python train.py --d_shared_expert=0 --moe_layers=[2, 3, 4, 5, 6, 7, 8, 9, 10, 11] --normalize_top_k=false --init_std_router=0.0136 --lr_router=0.00107 --vocab_size=8192 --rope_fraction=1.0 --parallel_block=false --init="normal" --init_std_down=0.00365 --beta1=0.95 --beta2=0.99 --decay_shape="linear" --max_seq_len=1024 --dataset="wikipedia_en"
Below are experts of layer 3 (counted from 0) of a mixture-of-experts language model. Rows are named router (the router's row for the expert), down (a neuron's output weights, with its number) and show model dimensions 96-191. Each number is 128 + 32 x the weight over its row's rms, rounded and kept within 0 to 255.
Before each expert's rows: "comes before" lists some tokens at least twice as common just after its tokens as in all text. This comes from a sample of Wikipedia text that the model never trained on. Tokens count by the router's weight.

# expert 17
comes before: ",", ".", " of", " and", "s", " to"
router [119 117 172 164 156 101  79 127 109 115 141 168  76 149 176 169 156  84 144 186 140 150 154 155 136 133  79 123 122  36 136 127 133 127  88 186 127 163 104 114 103 153 133 110 149 124 186 182 152 127 177 119 105 147 155 200 171 159 214 105 130 131 138 110 118  89 162 103 143 167  94 134  98 156 105 138  69 163 148 178 160 114 168  90 171 162 128 156  77  77 139 159  76 120 129 119]
down0 [121 144  95 172 142 125 135 143 105 114  84 142 184 133 161 130 176 133 149 134 139 176 156 136 110 102 127 123 138 126 171 119  98  82 177 117 186 144 174 121 155 133 153 137  86 119 171 165 108 165 176 148  95 121 152 130 150 134 111 122 130 131 127 195  73 132 115 135 146 143 140 118 117  96 148 129 133 137 109 130 103 110 136  89 175 113 163 174  99 192  81 161 133 129 103  75]
down1 [ 64 153 109 180 122 127  89 146  83 184 145 189  78  87 191 113  94  53 125 146 150 145 102  58 104 179  98 101  74  94  96 123 142 113 111  65 118 118 171  52 153  77  95 119  34 160 137 144 112 122 184  87 130 109 118 159 160  77 117 135 110 157  78  92 122 139  95 185 151  77 135 123  66  53 160 112 122 103 113 129 151 132 123 139 156 137 136  63 141 130  98 133  84 145 141 145]
down2 [118 127 146 123  71 137 187 113 114 183 102 167 145 122 192 162 162 145 110 146 117 119 101 141 128 131 149 119 137 154 109 167 119 100 125 107  79  97 171 105 136 182 143 140 185 146 142  77 151  93  97  66 105 175 129 161  45 133 114 103 104  68 103 163 154 111 183 107 139  88 198 160 167  96 107 113 148 161 177 120 154 110  96 100 123 112 138 126 103 140 115  88 141 145 101 139]
down3 [143 166 169 176 147 146 121 155 191 150 121 129 135 145  84 170  80 161  82 124  96  98  83 134 141  72 165 103 171 156 120 154  89  83 112 152 141 154 173 178 132 173 104 120  89  73 127 161 123 119 120  80 117 153 159 154  96 148 128  94 127  96 112 158  84 175 135 151  89 108  46 117 129 130 138 130 151 122 154 136 145  90  90 192 140 109 155 175 144 135 138  91 117 163 131 142]
down4 [116 198  74 149 162  85 121 108 113 125 101 145 119  82 107 127 130 108  77  98 121  78 155 116  93 153 158  91 120 210 131 147  90 127 160  93 118 122 123 155 179 111 144 133 147  70 120  89  85 141 123 113 137 153 155 144 125 179 146 121  75  85 108 134  89  93 131 133 145 129 195 175 171 124 154 103   9 125  92 144 102 192 117  80 123 170 147 128 160 112 180 115 136 155 106 117]
down5 [117 102  83 104 103 147  82 138 106  77 138 151 151 133 151 125 117 158 142  52 170 108  84 129 164 122 144 112  89 140  53 158 130 166  88 108 147 144 131 121 148 157 117 152 143 162 111  87 161  99 109 120 148  99 138 145 156 151 184  61 120  96 129 139 139 111 151 158  84  74 110 119 168 163 176  81 127 117 150 105 143 139 120 120  78  82 124  99 214 166 102  94 174 117 134 121]
down6 [177 108 103 147 142 180  77 156 114 135 146 163 113  67 107 111 166 110  99 149 136 124 152 121 167 160 143  90  80 159 169  96 169  91 120 121 141 142 139 179 104 141 133 155 135 149 152 141 146  70 125 107 111 118 128 146  96  92 115 152 118 125 170 149 177 143 128 107 193 104 108 150 144 111 136 137 105 194 134 115 122 194 108 102 152 131 122  63  98 150 116 101 123 103 112 139]
down7 [ 94 164 172 142 138 134 123 145 149 126 126 138  84 127 141 153 144  79 107 148 194  90 148 117 120 140 148 127 137 106 179  98 188 167 148  81 178  94 128 138 144 121 124 149 116 104 134 142 172 123 155  96 101 117 131 138  96 141 106 117 140 125 123  91 114 119 120 112 125 182 170 126 179 177 175 146 173  86 126 142 142 151  72 165  64 174 110 150 143 110 134 114 154 154 138 122]
down8 [124 119 113 116 144 127 132  70  65 105 132 134 191 127 159 186 118 100 158  88 138  78 109 155 146 173 105  62 114 116 125 104  84 137 104 167  73 138 110 167 185 156  61 115 167 174 110 112 133 121 184  96 142 168 124 117 110 120  67 124 134  71  59 104 143 155  71  87 152 126  71 152 151 142  81 143 152 177 129 142 127 144 135 138 119 145  86  73 121 164 150 106 177  88 185 138]
down9 [129 151 125 164 126 107 128 168 125 124  82 121 108 183 111 140 141 149 117 168 143 134 166 155 120  87 143 111 115  80 136 126 120 150 154  92 200  85 214 100  91 153 122 124 155 134 138  88 117 115 118 107  71 125 118 182  89 168 114 132 143 108 143 118  69 135  80 120 147  77  73 173 169 171 111 164 193 115 166 153 105 206 180 137  97 166 192 134 114  37 119 133 105 138 201 136]

# expert 37
comes before: ",", " (", " and", "e", "a", "'"
router [106 145 151 128 104 178 115 125 113 109 113 141 139 131  98 140 118 125 121 173  91 168  99 165 112 142 103 135 123  79 176 107 191  68  63 147 144 115 106 163 107 170 187 137 194 125  97 154 133 158 155 147 140 123 146 166 112 127  54 139 146 114 146 102  69  50 131 117 139 156 123 127 118 104  90 128 105 198 125 153 150 144 130 105  64 132 185 115  99 168 126 122  99 136 169  85]
down0 [ 76 137 180 172 160  66  70  76 104 148 115 141  68 115 149  50 148  90 151 121 161 170 109 203  88 112 109 188 117 194 167 104 128 120 113 165  87 121 150 139  99 140  94 127 171 131 152  91  91  85 123 144 105 126  74 107 142 115 143 137 129 126 126 116 135  85  78 126 163  68 196  94 117 122 121 117  37 104 165  65 157 120 141  98 113 164 130 150 124 153 170  67 120 112 112  80]
down1 [140  97  91  98 178 100 114 107 129 103 133 154  80 184 142 116 173 140  70  77  85 139 101 159 135 179 159 139  89 164 168 109 138 136 164 126 115 154 129 145 170 126 142 141 101 118 102 115 131 142 116 121 113 163  99 105 141 141 119 195 140 109 139 136 130  69  97 112 129 104  90 142 161 195 140  89  73 150  85 106 123 106 155 109 219 135 120 163 171 128 103 191  89 107 109 134]
down2 [ 83 106 156 161 120 132 148  91  65 169 223 147 105 112 137 146 116 102 161 149  65 121 108 117 123 133  83  83 118  49 179 146  80 111 169 129 131 126 173 129  85 145 152 187 136 159 113 164 129 122 120 139  50 140 105  94  62 120 124 141  93 116 184 118 180 169 187  84  99  96 141 194 138 183 136 174 108  91 148  88 154 153  83 112  85 109 162 100 108 165 131 154 153 134 168 115]
down3 [148 133  84 153 106 189 130 134  94 207 141 109 128  94 133  92  92 154 154 139 145 146 151  85 142 110  95 117  80 102 164  79 121 137  52 132 143  64  86 112 118 160 112 154 118 116 126 151 100 182 130 158 106 136 113 108  88 116 105  38 145  54 183 121 112 118 122 134  91 125  76 120 119 116 166 119 123 125 132 126 100 144 147 139 106 133 139 142  93 168 201 117 134 118  92 103]
down4 [138 128 156  98  93 116 162  91 158 128 137  88 135 139 143 110 148 137 111  51 129  69 161 135  67 168 157 132 129  93 131 120 153 106 165 118 146 140  86 117  69  61  86  97 113 122 154 145 150 130  90 180 134 164 133 200 122 135 166 103  93 106 163 115 131 108 187 109 154 147 111 140 136 185 154 154 144 112 184  51 121 115 148 146  65 125 124  99 175  98  69  87 167  98 147 123]
down5 [108 176 160 145  40  70 152 140 118  90 113 140  58 110 162 123 116  85 114 142  84 103 134 122  85 141 178  97 134 156  83 109 160 115  98 145 134 117 133 146 164 133 159 137  95 127 118 100 109 114 127 193 113 110 131 118 138 169  92 173  91  94  97 177 171 147 128 175 120 167 182 158  84 173 166 153 134  71 196 100 111 106 163 107 150 157 134 110 152 127 162 111 111 155  89  88]
down6 [133  89 211  87 179 136 128  67 108  89 143 102 156 105 118 103 152 169 119  81 133 129 133 132 152 141 104  32 160 193 106 205 158  78 105 150 114  66 145 151 106 165  88 101 148 166 134  79 112 121 120 121 153 106 204 135 170 216 140  94 167 137  96  97  99 117 119 157 105 116 115 115 159  45 140  89 110 129 103 122 123  88  96 169 148  86 141 118 114 144 116 160 140 160 148  70]
down7 [ 91 130 155 127 113 165  83  93 139 156 208 134 122 184 125  37 145 151 105 118 162 170 146 108 126 173 166 134  96 141 109 184 166 134 145 110 104 145 166 128 105 154 147 104 150 100 160 148 139 115 173 113  59 145  84 158 181 110 152 182 173 157  88 142 119 128 102 163 127 199 156 193 118  92 128 147  72 166 108  76 124 144 124 165 127  98 127 167 114  90 169 158 136 142 143 125]
down8 [134 185 135 115 103 107 167 156 174 145 125 153  63 103 151 121 149 119 134 123  56 121 148  93 140 104 103 139 136  87 142 142  94 100 134 111 130 156  94 126 181  82 109  89 104  95 146 191 193  54 137 123 162 108 116  88 137  94 172 174 147 103 149 113  96 129 162 182 158 164 166 136  70 192 135 102 114 111 100 139  65 157 159 194 114 140 145 121 118 120 153 102  76  76  80 127]
down9 [110 153 155 173 149  86 117 176 133  98 152 118 151 163 138 116  94 136 105 119 154  74 118  81 150 162 102 150 132 120 137 104 109 106  93 181  95 138  68 147 152 126  72  98 113 158 103 122 155 119 162 135 185 164  84 134  99 142 126 122 176 103 187  59 127 138 129 131 123 140 196 157 125 182 100 120 124 130 201 161 172 128 174 143 112 116 104  93 145 140 128 110 109 126 109 115]

# expert 14
comes before: " of", " in", "s", "ed", " was", "ial"
router [133 126  69  97  88  64 158 173  95 134 124 143 123 146 113 136 158 176 159 147 147 151 150 152 167 143 122 133  99  88 178 135 138  72 144 165 212 150 170 140  92 167 173 141 134 153 154 162 113 156 190 172 152 156 198 124 133  71 138 107 146 127 125  99 117 119 106 196 130 144 128 176  84 167 128 128  88 149 163 157  33  94 145  83 128 126  86 144 142 144 121 172  91 114 156  92]
down0 [ 73 111 126 153 101  83 133 107 160 147 127 168  56  87 154 106 118 155  96 126 111  77 102 171 156  97 174 142  93  87 155 134 106 166 136 135 114 143  73 121 190 138 100  75  91 145 135 181  85 166  98 127 142 143  72 115 121  84  50 183  90  69 155  91 216 102 133 117 159  84 146 123 149 186 137 171  87 125 127 155  83 170 117 132 143 148 143 132 152  99 110 116 165 170 172  81]
down1 [142 159 114 106 182  84 201 145  91  86 132 132  95 141 131 162 118 193 104 124 128 163 152 141 139 152 129 135 110  75 112 110 152 124 126 140 197 139 186 113 167 134  93 123 129  48 118 143 141 144 154 160  83 141 182 145 156 144 172 110  80 165 192 130 138 200  96 134 142 152 134 112 135 107 130 133 134  54 151  86 164 141 158 119 170  47 211 148 176 128 103 138 201  78 166 198]
down2 [167 149 140 144 170  75  97 102  90  80 143 106 157 139 156  97  89 136 105 123 146 152 148 106 185 121  98  52 129 181  83 199 128 166 175 165 166 170  80 117  96 159 146 166 107  84 144  64 116 121 143 165 120 154 167  84 143  88 104 138 112 108 156 113 112 140  67  65 152 145 133 182 134 135  80 112 135 142  89 182 111 178 172 146 109 154 157 145 117  51 109  83  94 137 102 165]
down3 [155 124  81 110 140 140 148 125 119 106 124 142  96 137 139 166 173 157 115 106 144 144 115 170 154 124 123 158 161 192  77 147 134 122 138 134  67 114 167 187  71  59 164  85  84 121 119 155 135 131 146 167 168  98 128 150 153  99 122 114 108  70 160 149 160 163 133 203 147 138 158 137  99 163 140  87 186 114 106  95 104  70 105 125 117 107 198 137 140 149 144 133  43 132 128  84]
down4 [165 114 120 137 141  74 116 162 137 131 164 173 141 111 195  53  87 147 104 115 153 173 149 102 148 100 102 182 104  67  83 157  86 120  96 120 109  97  73 145 113 113 109 144 124 136  95  92  97  69 118 176 146 132  91 131 127 163  89 117  79 147 161  87 157  64 175 104 145 181 109 120  97  65 128 146 127 169 148 148 138 148  86 137  83 167  56 161 106 128 152 114 118 126 161 151]
down5 [133 170 103 122  89 115 117 106  98 148 103 175 139 164 123  97 137 127 106 148 120 109 205 145 186 127 134 137 134 141 100 152 128  61 144 187 160 177 119 106 185 170 154 127  80 153  78 100 151 131 105 161 132  82  99 165 126 133 162 119 132 134  87 110 111 169 140 122 123  92 125  74 141 153 133 165 142 120 140  82 136  81 195 107 139 108 120 104 123 156 156 133 141 125  95 103]
down6 [152 136 158 106 151 160  98  73 144  96 172 111 134 204 116 114 135 160 123 113  66  69  88 162 106 112 142 150 110  99 142 167 110 125 128 103 101  74  92 125 206 128 137 137 168  83 103 165  70 112 106 142 181 103 113 140 108 135 122  90  92 150 124 109 162 178 148 145 131 101  79 145 154 123 170 121 142 119 149 163 156  66 187 164 133 177 147 201  56 159 141 126 125 106 137 109]
down7 [158 145 160 218  87  93 128 163 109 134 107 158 180 110 114 103 111 116 121 131  93 148 158 107 101 196 169 181 145 132 120  94 150 143 157 123 134  75 163 142  90  84  98 120 104  79 128 138 151 152 143 118 143 161  72 150 118 118 146 172  96  80 126 133 158 140 182 130 147 123 139 109 130  97 129 109 150 159 140 110 100 140 111 106 144 142  90 195 100  85 123  88 140 132 153 176]
down8 [120 136 155 134 148 138 172 102 122 151 130 142 124 112 108 114 139 138 142  91 150 168 141 168 157 135 121  91 151 118 109 149 132 111 142 149 106 133 117 148 168 147 127 166  78 101 113 155 124 173 130 192 152  99  98 134 139  81 139 169 158 114  99 138 149 124  97  88 109 141 121 102 166 174 117  86 140 140 176 105 186 125 124 145 167 121 111 187 145 146  79 109 114  89 158 117]
down9 [118  58 160 126 168 124 178  94 126 116 160 101 137 148 142 114 108  77  73 150 161 151 169  90 130 173 154 137  62 114 106 136 125 107 150 123 112 115  91 153 131 168 102 147 135 118 157 157 107 171  75 116 131  87 112 108 159 119  96 146  66 101 144 125  99  95 123 119 118  91 164 141  86  71 128 150 124  74 152  91 158 178 127 159  97 104 156 130 144  68 132  98  82 130 156  94]